Below are experts of layer 2 (counted from 0) of a mixture-of-experts language model. Rows are named router (the router's row for the expert), up (a neuron's input weights, with its number), down (a neuron's output weights, with its number) and show model dimensions 0-127. Each number is 500 + 50 x the weight over its row's rms, rounded and kept within 0 to 999. Numbers have three digits each.
After each expert's rows: a language model's description of what the expert responds to; "comes after" lists some tokens at least twice as common just before its tokens as in all text. This comes from a sample of Wikipedia text that the model never trained on. Tokens count by the router's weight.

# expert 43
router:540532523523449522483522538466472494454412542503513525534568477501525432482509406422601450471477444463496470563548509403498488540563499404396539427490532587471512448617494582509507509515536523527458572549454424541538496526530492498493559462475358476479469515496581461470417461495456651504512466442518536570521452463457429617533467471463445514601548431492570489485502537520477458534454
up0:525495469588537542560554464542463444543520475437488470523535437444408518604526419553499504494604501488443548486478473494514501519487431475446463472623502482534513469537458489441612585493550557572388521489471537452482517465442471524487524508569488509549584451513505508527405525596483598367519440487471463572467395438473448510483591479507510582567533509401550473521484455467538546515510
down0:490511484408532487545474508506409563505471572561453474425486484513578412420494448491571496517453446465488479496540548512635491496489591532453551442431461562493524544532505473546410496489394476532564548552535455500459536512468427408430551515426483394554473527507579446403488594471467487626538555565451460561441518557481529511503474569497496492523521534551455618531445478526504483462473
It responds to: Hyphens and list bullets. Hyphens starting bulleted list lines after a line break, and joining compound words like high-rise, coal-owner, No-Limit; also article a.
comes after: "\n", "\n ", " as", " with", " is", " for"

# expert 47
router:357504449498550477503494510530472439527464547535429529415472527583555496484541396506430530483481510513475457415439582502555524445450606482570553585521453497487520528536536435603452471617519499457562554381461503488427541518450442527444447462473551579546557467479457469572453586516495432497520474490534514468477525515391555524470495420464522482417422452556451473507484474469526532436509
up1:519474421450517481423462466470474434532493550509441509475510577484459573415547445411518629461444488580446488432487587557581563539494475402527491541398526492414457524488440459542498553482550446449544544533522535541560523470451554488571464437534491562523440543568485524444416514534566444542484477471506486562448499576509636483486433548578447480487533515561547577489554593471528508506508
down1:453492516609569470633496486480464464472491466498471473449511447495592570525480461490531505465542519465531468559507402560395467494617612556552419455524432482543569428460572459582507498483465531439510452444483417448511569471433492522472499543431416525544573435511481510492573494508477460523478556513440545496548475477474424558504511379469499451487493490506429426543460406469536464407511
It responds to: Line breaks in infoboxes. Line breaks after infobox fields, chronology labels, headings and table rows, plus infobox terms like Votes, Animalia, Clade:.
comes after: " |", "\n", ")", "==", " information", " (0)"

# expert 29
router:524520500470497557561516491414568479482472502417519530590347507514541539507476484500508507547498507471606513486525468556531493569511488510524459468433529552570492444458365455494530498540540474528459450408488438532499478589444533454438455516487486504446499597539475511519564485551493522451638451520476450449552495543571349562398490434551462465492499542463497464431396472512466536494596
up1:491445477479521543508433451493524574533490566443496530453473477474429524434486433448490469507507552478565409450520531455402412515517465526508586454563508528545555551532465528474482536599531580497501445354458498500469561558481566498425449483483397539557499524437557514498504440522503539488420461493508419495533561453554674599417481445529463529494530596557482428523469476548515460497452
down1:538611482528524551515413472435530477445572441399483513482539508460593444477480521506485517516419534556545489465530520472449685544559496530497473542461488482518498453460563426472475520482479479529465558469509463452499401530501526467415499518511539528470497515581476422456498494495547454587508521605461546557450489506494408421537514500552436406515493329462495575447414554498529471545507
It responds to: Table cell separators. Pipe separators between table cells in sports, squad, election and filmography tables, plus words like freestyle, relay, bronze, Age.
comes after: " ", " 0", " 1", " 2", ")", " 3"

# expert 22
router:477429476516513413548468456556493438503517483539537502544488506529545623507484438535504520507502527575516501436454562499495510349478474497559529539476488484432435545534495471558507548553554471526470566464522611406510563515577438546465432462492598573486499453533431521586460569496512417533407521385501513546482576567453529565489500491450456454520428505534512498563429568495563556377468
up1:488545465491467477396539610530554519510515533524428502537507537507469455509554476579414473486551473548523567479468488379443434474503455491417560554563485523516441392506488480572500452507562589498520475584506508456461503536551473543427545427501451540498567418581444455513511433482386556508470483462511506603476461499503434487529483432504518378374466475481581458544533558585522438485495
down1:484487474485466492386501481442539500490491452487522510490515491425434566532533552391442549471589526481419500609460458492485448609466476528474456538430511546573493474482565507476568485588437438464493534453559422429491480484492539524470535574485485511502494485393532519518478526585444471595460470576495455574559602455515468581550568509449534437633501484461513460482439457612437543465487
It responds to: Infobox line starts. Line breaks and leading dashes that open infobox fields, especially the Scientific classification header and taxonomy lines like Kingdom:, Clade:, Family:.
comes after: "\n", " /", ")", "-", " information", ";"

# expert 55
router:561467485464518589555508443510493468497462567457550521531470469473403507517519528469363411457421587514527538460466514461485514418476540449418429540502548507505492403526541467549531547446496507527506520508470550455487601456569592522552493569529562546578528512466547424453481592589511446528393470514481391430550425510503502489515571556434519499477429549506550516422500456578450538563560
up0:456484524519458494412482619490465609509448487438551571477515493462499505502438514486374462610585505477591466545535512527416515407538525494416544537487508530537465512527499481477474510516525521571465469517455477549469544440577429536457459582532470530489496438503484404528539585503527560408525498555490499430512528490521524465471525525440478411452435435473374525515508572592472386496400
down0:520452526459483542494499503478440454511610503597525438525508504406453641507536566571553472507531505545507438518425552403608528501508480579437567442476558462444447504432555482546474472539462427429529572617584432460524421508489564517525425492488512526496486500515517505504492517461483422637556485484570507523501437450469424425502401503465550528459524442538576527511539506458507556491479
It responds to: Table pipes, opening brackets. Pipe symbols starting table rows and opening parentheses or quotes, as in (born, (Jan, 1863), (HC, "Power.
comes after: "\n", "\"", ").", " m", " km^{2}", "Population"

# expert 49
router:608564543561518545509486535492544577547590508500608536504621539520433420430471502468554474488432497506537459418440476486606471469515461459508501494495509453503562430510422519505567457425463536508526433559475639569490464535521619500437581517459477481449424556496485529577445571466463459537510456509520571598481496381442503513482461557504518474495509517481416520501509587462461484538503
up1:439413487514477518632524512523494585592529488538534556599492558497528465454434566483531537506426447581511533445448390578502423518495447575427509440506547406505529506500472518561383524455494455492462546546519556494453379372500540476469485518475514483491481520489512529524505526565532433452562454521460497569495508436550474490570460619539601475535520519569399534538515485495528490484460
down1:516537545599430514424548456507493372447419442513454502448538511470456451553616475410532464491501469550556459554560520525519432473575528434615492479385564480480531519463558446460520544507495564444536484509557491488532590482522564519561431450577516399389497531455438494521565545547462534445495492531546436523546472522452494483575491510488527429393508509480457503527512593474471572461528
It responds to: Compass words, semicolon data. Direction and place-name openers like New, United, South, North, East, plus semicolons and zeros in tabular or boundary-description data.
comes after: " |", " the", " /", ";", " The", " —;"

# expert 0
router:508488569487429521536556473511493457542550549499603506411604430570488579436492549567487493530537508521592518485401534540435533457511522429584467491507554596637518557405614440494571513478513518490539468468470481524445528528560561507559466568484481508505449501537506483440487371508593485526481461444465535457480481475499483490424508501410525548537478440405496528537497436531588491584518
up3:425442550490502482432539538579445417520425479496411483554420489519555516499526534502579503514443463494386511538517405416504572438506521529579530486544547446449458470533432502549520495535536430480524469617467496534477447589498506424499470474524553588545524494511597429530525493530563511551530468504574451554435439482495425500420518522375409483484557550561492500553501587526570500439570
down3:529530535472526558475507446460507493490496489521525502543535493579565459565583452421562480417464593502532554514563490418567530483470602572497513489484604456519514457529415589512406520515463485517634490451499478515468505418441490569505548528543510565506518419462496579539529550436475481605557386454524494504482585539502544542458571442513547472459421484465551498369508545497506595536520
It responds to: Sentence and line boundaries. Line breaks, table pipes, sentence-final periods and commas after introductory words such as However, later, In addition.
comes after: "\n", ".", "==", "s.", " ==", "es."

# expert 51
router:573499552562561542558447490468492498441454441487568379502465495528454426434468546504566466522518480445565501462453634453587537501459537485562489519526623596519558524517468533463525430498554492527502436524456487535400510414508484459483537513614472450479462498423490486577443614455492574444552510456482450548558558422444440516566523484468491466518544562481601500595502472454510507486482
up0:518462404500540495512490595539532527498488472458527504475466447502525534462539402527589488506520508447503492426416501499469506567378460477503481472588461552635438468451502444480485462504533503501538435540493519463452542448571408475557588464487477513591417427517453477471469530526494550386568397481418517537452515532523454527545511439476523547608492487392554494558496546543454621566512
down0:409514527595406430478455428550413550470444502496495419518488509461472566428614453442480499429537500471524514594524509497468528521521445616518453547482537513580428495469454486494514554531465526515520561412537538450616569494512436535486436602537450479541538534536449459481499506472533518590526525470411460518520507505441501632510474431555437466423568429459411563485489535545477495524514
It responds to: Nationality and scope adjectives. Adjectives of nationality or scope before nouns, e.g. U.S., British, American, national, local, global, International; also ordinals like third, 16th.
comes after: " the", " a", " of", " in", " United", " New"

# expert 19
router:498534574469404527461520481524466592422408549484533445479496522576542477491446536499434517520499570389457487499525505558540586581503510501561454475569549513414518496465542591398533483523464483357525490472542443532488501531485428477458428575464471498545513554457481478486484539518456483462593564556582560528531619566381453544521537487436505490391506486575526441483436460484463498493523
up1:478536504530465434472440484490418571555500480459496445475582540462493481482616476604456490525498532390467466506502511529576415505504425512435471479539469480605405538466395559511484536504481508536478493442445607535451605571472501495547429541559592526480496513501499488504490560482545506519539502479512526486475497487555517543504507467437483473697448488542575454572541534435566467488388
down1:582515452554541503490503405463534510566537493424465437424451476520514549533497494550429488472494522517516378468546500415528516430561526501443415490505489470548451501574558520482512538506459494628516517549506388481465459444444523571573426516509430486476424544510464517472497527356405415483501474429555499446546520479549436514455541497510599445581455479597509543560424494563565530463512
It responds to: Numbers in data fields. Whole numbers in tables, infobox dates, ages, percentages, coordinates and measurements, such as 8 July, aged 84, 48%.
comes after: " |", "|", ";", ":", " on", "″N"

# expert 26
router:600506455524472480484426540443463542498566535552462420510558490580449409428442415450473474491530464410618528535559486432607549407539541537497398550444445518475516565492505439527483436519550419461487502588518516495441413496433409552457495607496501560492523510510490561446514577525420539520446431452517502517391496476497497433502464460495528435514523548528481509514557474461506463449426
up0:600425446451406511462417453493455493432538547517476467394499501540534535556527367469428402521501503562578539527455598507536497519519406441481501522507548492460454586506414598487506496552461470486502506505434546564537459517497485453469510539426484476428489476531472475382486491510546509569425523421554417474479537585472445507502412536507536416474462484454585536553445441511468472501420
down0:416537466464395602533511497540531496472528431432448467404457513471455540487553476505576513540566527523560605420475401453507587454482493462461399548616494475513514516528462494441503500481517536553493490435576435521547484479493415463479561505399480434470577499461612509445483427567565415525485486514464487464413504581430461431527499508513505511559544447584533441529433513466490493445473
It responds to: Determiners and possessives. Determiners and possessives after prepositions (the, his, their, its, 's), plus not and word starts like cont, con, per.
comes after: " of", " to", " and", " with", " in", " for"

# expert 25
router:523480551464509534510501465502441601486503422515432478474556515535583466544475470453512489537472496378532391565516502510524538605513536520576462477597504566463531508547554513477600395479531510389543467490570532497430480608537488502447490543543482511508534616459403533433458454533506486399503509563538544479526603493414419482539567458491538555404462528540513456470429501471483520489438
up1:483420481467537519522492503575574590540473452409512499519476538523555439408501543459508421495385535508517506415521471434479510446558506469514458570534514524542477478520618422566445508437487562446486473472379609493444500460503440440543452479563556502475540563483517463443464421518536531428578425390499499505478483424485479480507493473413442608494522511453537467505398481450494548544413
down1:458621509495487549440565479412462513482561550508429505509471534531573587523496501544554496528507487479537480530457494619457477503455500548457454451606432531499597596430410488463583493530536504375485469467533316489531527562420485508538574500438487532519482548464399531517579455487459494496543532506461573544440486530512526406496520529480515505492479512403534440546564464475506515438507
It responds to: Decimals and large quantities. Decimal fractions and parts of large numbers, such as .0, .5, 000, 100, million, billion, in specs and tables; also berg.
comes after: " |", "|", ":", " 1,", " $", " 10"

# expert 58
router:399515559540523644507536541425501527457480463419452574527494515424469434542439483460533437477695540525462481384433549560515444513573525573514515482501536483522478616501426531507509441452525485501536467444545470565477545490493461486501487506589496572489572539484578576494564563481528567532502533547490527518467471474502569521489529526395523404516554506430509506497495469412496517484560
up3:586498544523520500551514587409551512538555498522504551558494518503491498563443555511420505493531482529427518478513486563506580481474541475455501523534531470502624426511608548595525562514509523496476459521517496526484552524477449463480546647628558453535478556529565504550576474560540558517547400457463506609415439383501454438504591513485491512580469544467471531424449480486468530580476
down3:511456499574368500470448580494573402495471603534547559508528487496462474432465418496501423418616542478515525379517501501494493471565558552509486482451446465505477560543522470489454516551485511376564498512551514559484542509526473477483455413510542416473471486480445471492509586487478532415543526593416514470494375485433500517425491520456549448551469486432455516552524623418493521497479
It responds to: Years and digits. Year numbers and digit pieces in dates, especially infobox Born/Died/Released/Founded fields and year lists, e.g. 1939, 2014, 196-5.
comes after: " in", "|", "′", " (19", "-", " (18"

# expert 44
router:512553578458447517479506518468486551421483467523533428469527470516568499492458542493447511513500551461495449529531526575532570561539498508590469465617511409387529492504534598482524466519506527311528450508552481537451515553483409471461492555463509501524515563442483478481480497485443512407587572565556488516538606501410433537544532449428574469403495540541583438455475475422478485548514
up1:536535510483558497488468489635482501538492445509542538528561431499594453489457538394473545564540578475415497502418550493491467471525587443515524500593440502506434479470460518513489555423469507448480520449505562509556615479467497543565440517483577553373542578470454457550400399483568487549520476487525470546581509551510524524484579589503509484631526550485474545457557514554528493525425
down1:498520547424464435517580496484498516389519506477418451524541528501524524594532502462463456527544450526471472532539489465461570480428391523505531465390564513425528558567429454495445429530562523605517465539571383524521505422535446462461594448586489497558458506412542474513508475517481468454495551488526564372511562440498451497422519486550446489440472446617438499513517479464484521592517
It responds to: Standalone numbers. Small integers as separate tokens, in table cells after pipes, counts, and labels like Platform 1 or 2-2-2.
comes after: " |", "|", ";", ":", " on", " /"

# expert 3
router:456532514458476570524557491486393459421461464456499519478517470510551429492461497477489483460560504392506453495562502526594560552515489431575504516565501510404585492456511568431442384486458560467523462414597448471405519500481417557490419521475494477432555531513448536473575510532482455455526540582565482480534484464411419518590530423447494492451458477479542471519494473359425560508527
up0:464540513389450569509467545600560498480564515496424566503440553497465552429510419448443548490440543482556430491537410522520430637520485438537591444498463525466511553507518562467585485537529502526490537610505524464550505457478493560534535482506569444478436411512504463505509543420489515494504511498512559434430456487479418567518371539567510618530515492433490521455440481394483529510448
down0:550548446540506514507505463454461572500465530556448442479583505571431560464414537528444514603463451434373500528584552453564435458492604534484457530533484469548463457532394440479556582464555478459482470454494429483451508490524459497556481549473465540578555591526563523464499405519476470543550474553446410608583547491503545498507492494486516490423531500476536490539536532490347457503450
It responds to: Articles after prepositions. Articles the, a, an, mostly right after prepositions or verbs, as in on the board, to an audience, reaching the Americans.
comes after: " of", " in", " as", " to", " on", " with"